Weights of a small mixture-of-experts language model, trained from scratch on English Wikipedia.
Size: 12 layers, width 256, vocabulary 4096, 69.5M parameters.
Experts: 128 GELU neurons an expert, a softmax router.
Training: 481M tokens, 5848 steps.
Below are experts of layer 7 (counted from 0) of a mixture-of-experts language model. Rows are named router (the router's row for the expert) and show model dimensions 0-255. Each number is 500 + 40 x the weight over its row's rms, rounded and kept within 0 to 999. Numbers have three digits each.
Before each expert's rows: a language model's description of what the expert responds to; "mostly gets" lists some tokens that are sent to it at least half of the time. This comes from a sample of Wikipedia text that the model never trained on.

# expert 60
Description: Early word-start fragments
mostly gets: " se", " im", " sup", " us", " Sim", " pr"
router:477553523463477469518448557531519515552505487539439469512521569490465462547496494495542555450499465525515478513458450461415485547521493502580462421539514544489443546454525452495495474578496508534482501511532476497489561499471503530440520459526510452515473513419505483501431517483490494497485475560503456508471481533530560503568493509492510530556515476481567478513473441564506509491432486548525493540465507502452500549481528525476575558463467534449445516488484461504481551529485508492561477514521503550396543597536511537535449512526467492507546497555608571447462503484484482544453521509468516491420411507461497446477481553525497520518555481553487485444465475502492526553492496495484505568530537595494503485542466474514418453468443402507507400533535412439503521407474631

# expert 7
Description: Units and digits
mostly gets: " m", " km", " ft", " mm", ".m", " cm"
router:475551528473533479485467520505468494482507479448443447459488497527532476531473528533466549485560447505450443536485500477551475447565527448516423430520478444553487486537505533514535475474520498490541493506466564354556498481500531494536458498421490543544550569502403488546449471522500476468531491524460447524466503546581521498551477514508462546515465422457538473428517503510509486466468482487504460498568610535439593499436545432455533493465548506389460462542559458481534516488479480453464552448466479521533529476495539523500618456504448548552471602565531493470503516536511505566496560496529532573488507537460529500546554444472483514495473525514461536425508529503528445576453466489522451522485462471492578544495480475481520529475542532488508505484544529475507468539469507

# expert 26
Description: Empty cells and dashes
mostly gets: " –", " —", " ", " –;", " Preceded", " Succeeded"
router:526527489543505455592425493476438437501612515447426475412513454513539566545495452494512498490509510540492553624489501575528523524522456495571450406556436525503449482473517546528433517469476447506476507517493538546414536521442498578513492405519466579517500510536461519479534459502454484504491511517524467492498554481514486550511488563502482466527505571508480510559447485518528525481594467548461520471453497460573536574483456509468513470486503473495536513511524529531449543548552539537440474512562513475443508484474501491519424476512537541492478417512458503547587598529490520542465521483510442542487467470477529477540465506517507469517499573520500446506523414492506487490481478558493487506461479474448559482472548455550436447511434522550448482548494460460557491507461526

# expert 3
Description: Capital letters, section starts
mostly gets: "P", "-p", "ok", "See", "-P", "H"
router:502524442455424523541596518501478427460551527480491477538486536473510494507446428499493400414494549452461530483492510499450455565464510497572514437500531492513515534505539511550536503553479500472509570538559519486471537491528497498489568435504473419475500528426571484526455506426449428579520541505531493476578529448499506553546506514470462507499459578430535478507526511473478494475417521515527475418503507514503525508487555501465515442416454477565475509492520510531497485533469432497487524496494452500519483504522495529521522527531523542454473492549536523530492525482479509515541509565513511491514493596545550514445410502452517470522446519483452568565514500549536531583481534448489588510506506557476420386450488466430514520528400445509505509541509450463478552525509426

# expert 48
Description: Word-final en/s pieces
mostly gets: "en", " Ven", " pen", " Men", "pen", "sen"
router:504466543481481543490527474508454538535512527536546516442430456553519440485513504450493444519438464490468450453501464423540485539512450533473499518477505489427494446490530463534546462411539425468479555525487445451509392476494462541506471409472491503517551452457495509601529528539518515503496540534557549500537499544504507442505565522457513565545553496517535477474579464464475421456520512453521456589516489439526464512549485527488499552575413534516491518510561514450463510520498473514565423468491490521540514505483475525550452516416454488509457478454579488570490507554492549521504470475531473573518496485519469519459496537557517558456520517604483571503532556555463456491486482488480457498584601559532483496440512471565476494536528480483477509493440410509504454479492484

# expert 43
Description: Surname and name pieces
mostly gets: " Mid", " Lem", "chit"
router:552536509453455505598472539454455491496478543544469486527485404556441522553469517482504468546542451465569560475510524508464479519423470450444514492476580563552576451529414519521462494526542487442512510495490469522495496429567449527422498514531447460456453463393583504489508480564452500511486506514574565532525476553467534504537467562511454544499536460459526530519540445517453521511548508516522502498468488494497544529572596508581545448457480457501401531550477471497491490465456467476531545487493451493457516469511447530491544517449535506467547483481563561467507590532505455494551531469489541532496487526468520440512516515507466459511529477491503454491427472434557540486570489482532471478487463481532397491446473506463560510526480523469509533443576495529534483509562453

# expert 55
Description: General institutional nouns
mostly gets: " business", " city", " church", " community", " building", " law"
router:527436527520462454494488515474479493517628580457508446528510570501494515434485424541553496511549530499609505522512531499533573445539516466462505517523500574533457497527478505502553594469521480492541547418496513382466478483531539469587479527491532502523502557568502437479564508559491485464510506509492547579529486463472459466509487473451499431439555554527431590461494554535477420475480569472487469459535545477521528460566531502488468470480532477510452468480489557484524535532559538489569461504527533539480445470502454583455594466552480484492534464495511525464488484491465593504431472523508496510536498476512420464490487512487536455561445430503451416467487480497500501440495540492469451427466466537495524474504455525519490561484526455507462457503451484509477507508452512

# expert 10
Description: Plural noun endings
mostly gets: " years", " members", " days", " games", " points", " Games"
router:522536481590436556452527488537478509409488522447456462430501550498572509503529423512484536544425487470481443489520541467472492527434474518473469475535514551477431527520493516497481516512542401520417545506554522468580479448523495495520546461546540560492487529532463521498519478496520510528526506485483429475472531546567510489527449567530485474450457549524528520514545454576480460457519517471460474497532459551514486431587506486520393497516503561487491495520518488539516504482465500492497494579439478513464490532473482544471540540437442568482497439523602548489511500493475522522500428438500416531493566560479503589455496485540519418536507463440486551521518433517468537525569489456450479432504494550477557439477468525561487511482519418485438509496447547537505549580466508

# expert 52
Description: Clause-linking words
mostly gets: " which", " that", " this", " where", " when", " However"
router:507553503461517456437541519544502535499498488517432450490437428486484530517451436489474495583477529554503487557529504523531513518468458517463433533592491498430513498503436526460512521450494472515525445558498496509515524495572480444498602510506541478529471537505501512494461457485482475487575448541438563519539593568478550523467556476528495438480469506587464494482496404518477493510486542550528485457503515480522495465541514515517491528558535517460503545537443513485597524450496544489484465492507459441488560538466511505508488475562461485502524473516450468567485543451589566436470503434422527387513476542467528480520481510499507476563537457574468491473589467520603520451421430520510483523506487456463503507531444546521440523395518481503541531513499483434520548518487438

# expert 61
Description: "for" and career verbs
mostly gets: " used", " for", " served", " won", " began", " made"
router:477518483555487488534514490502504525490482517485525505561499492538485462444550437483513487443555534483536468422504453542511513558468463511465507481520469556458504467518519452514521563561495505519488490479522437566532555536518486510522476422513479579513530557474514563434549496476512546508456508431467486445485501465485525579483528543512468461568468544527510483456636528504519545583491430432502529475493557472502514464553551529533486437519586533573479525509499461485519487554425515493525454419439484531507408442455541489500473435528512519508487429563510500572468442505472490568530481562487429480450473536487494542460559456497421487516493528622511525530465426491557506527443513537470472472482525550511484466459447490451507434529596456515439472499449507529514515473427496

# expert 9
Description: Numbers after names
mostly gets: " Street", "venue", " Road", " Station", "II"
router:460493496495452499485462560441502441559573479485493485488449481530553502502476561487462481496460412474493478556516543407555502483639530507500439530545537562506514469506512471519552483523506514418506470456478487491524506441575480492506487439497494510595558549509442538419521490524510479476477529456454492498438464465502511488479463530456506537522514497466428505503542440495553517519445604528546526534519520468524540526516509568453531544452515440497529505446495520509486484591516507519493485483498479466527480438524469525466486508547529500577509414529476501481589486498458550539477464472613503479504538455575482474452568462430597487466439580558446505531504534495421450468412518414518489517477505489520522518523485532492499537458527480518500469463590500471549507477436504

# expert 28
Description: First-name endings
mostly gets: " Jean", "ía", "ne", "ael", "è", " Joe"
router:538545446469488516548524484486496567536524482522476583567510512536489442506535578469490544429485457560495478461434474516485547517461526513485494472497478508417577456482507514474483517519496511500507575544473502496526457487487434415491539555513527483520466536482533509485500487537503489488475446534498492564505510490488489476477493423464493427484515467458458518535476486492496488498496543486481474497410398549475405527539410553479573531564329499547519480476438527436514515504518562501470448539481564624521482474441522509539504484492542459509586476515521536502549466501503494520460527527516489541489446441488512434497563496495566518528486570548472446556496509595528485505535468486541508442521499494469482504484496441424468467499506553508521591451573454583502450498507527

# expert 14
Description: Prefix and surname fragments
mostly gets: "ff", " def", " exp", " eff", " rem", " prot"
router:517579513487584484500558507529467508503474539532529518483491551556543569509428543460516559449546493433451426538522540499493504563465519551539594515494500518569470443542483498527555514536538486499524464488513448552443474503468476517447475558500531400451458454427524505553477516457485564478534486523507555478455537534491513534498543483435524569491534409497468444489424492528482496486530495585456538456534539530488517574457554528481542554486511444502483515459455476460472566548505451516526479516480496562422517480522495497526533507502529486472480484486421490430488491549441531484451516436492526441562402493523486557460549498495493489480527459494517511477460510594419538504430513438516547437462472531486478517529512507527537500478481462504397554489456468554482501487604430

# expert 35
Description: Capital letters in acronyms
mostly gets: "A", "R", " ·", "RA", "-A", "NG"
router:506474531474548451553466510556528419567517490460405555536485473487403513508476524528532481526504541632488462493539582426489578474496498531545581525512504469464492501407443600478482410553516449516471511523518421463492550535462493473440482497571535506511568535549460578402537535472524484495475513413495505496476549489521505533522487475473540460552571585454429430526474469469500485531540497493495528478482546559434464471494476515528526428496530563525431498505518507452519490477595471495534518455526508498508519497494467457566545480504519524461529529504536534540548493459435504519504492531449552411566504454538495510486522521476485470473520559496475456511521478525500498559480506488534448536497517489536495465524511547512439469502485486446446506472463514508548450451429434

# expert 46
Description: "As" and capital S
mostly gets: "S", ".S", " As", "-S", "-s", " pres"
router:470549587435455518485510446585516446512498485491461561411477583476497531575480477487505435475480533423525429550554499489555495506416566526507457506504512491496494469494546522537575468527484481506495470515490471482490442472469462561467510419531500546520546523525494511492535476413467526512549447515532468532484458418563510503467542462519501493540498487495491473535479498513458512502470457494485466517481546505483513455490467486464534542484480534556468527530557532513477594515512457492579508547578501524457535582471494450446501483482555507510429407518533479550450494591511488491533469411424493514489492494460532579537418475531566528523512504409529579496499501503529513530494487601475499462517519495537451477574436497482508534526493503546534435443535578507561446485424442

# expert 44
Description: Mid-word vowel and g pieces
mostly gets: " gen", " al", " e", " ne", " ide", " g"
router:515577445467460501489520461500501510547481489557484534490537466547478531490453466513460541503479465568429521501469468437429524467413526587518515525448524465574446501478472442505517516493511528546486513511585542473575523503443517473516584575511460494454498481528478449541519553503432492559496498496491436558535499478575481453491506437489524535481531529523481442472474503429483479405536474451501509561524530453486485496508478458527523470495484565516485426469468518450452580524482485465509538462452532483493479502600533499497505563505421508466447497531535592415468486464569461446525398514459477496518465472569501534509544513514464491551527502531531514484465447478579516409498435494620553532530566533532499481559533461496548448515514491490489581513510526455466548495489521

# expert 12
Description: List-item hyphens
mostly gets: "-", "ir", "″E", " Sir", " Vir", " Mir"
router:504499490509564523534505457552479492505528478482452435522486447521548512385545463520450488493421569456449508460544532435457547498490512511525441496458461486483499506512587465493463472502504579490595454515475494477484517541471533488461493564525486510456453569526481480527483499561517453491527540542601474504427528517466489461517475500466481519554458520484535477466583450507654557477467441493503480462418447508492496481542536442446525453522529452547460469456577491548551527454436531501539518531456536457460495500549564422536460507533503550463495522527564492525542539518518492508491549472535480445492438438488489594503476482514547572452461465513545520516510465507522518428514506526534543542542534453470543461482566445411568503496521510458455433496502523528509439519523505

# expert 6
Description: South Asian name syllables
mostly gets: " Khan", "hi", "ji", "mad", "ami", "lam"
router:504471525483565499505486495518469497522597456533558471516529464481504503549589539464497467499503487497441491485460497585546500520529489450541460465495542500487479535481509502456561464475467555481543548585452567459554539509510490493480483438494468496523480509563551501518568557549510457556478451508428557592472500443474557478494518495486492512487532575489441496516567476456478585498517534499536433574459463556580438427511526537466504511467411468520469516460502459420447452556517433494520565486429454472554541509540562552478519495487536455494542544443493510447505483444556415466468592507477495463508532471446462531458488531503485493556461560467446538484453514541499432464540457500539500482455516518524458517468458447495469565419507585517515469474454432505493464508513452

# expert 37
Description: Sports table cells
mostly gets: " en", " do", "bor", "bour", "í", " San"
router:509458476537504458509513460441471457557494483541559499563554499502478406552505484528502562511526487489577459504559453513506503527528515478419545515500477468555449476500424530514490464455462400503453536410487442556468552543501514520503547523497538490461513480481510590567488521522459461472482552542436531552484576452448509456399491486503432567537499500493517540533473473523566458558540436480425538486431530516567477512491532444549467544477478490494509472525503499544508461521482585563581490520521526572495527497517471493497460495579511507474484520542528476470538365486505554504464502495467418513520487598503503563438475509534549520460568451510456495561481541495510518469440487468524497467535477506456459556514479528476532430546484480442522494467496438492565470556476477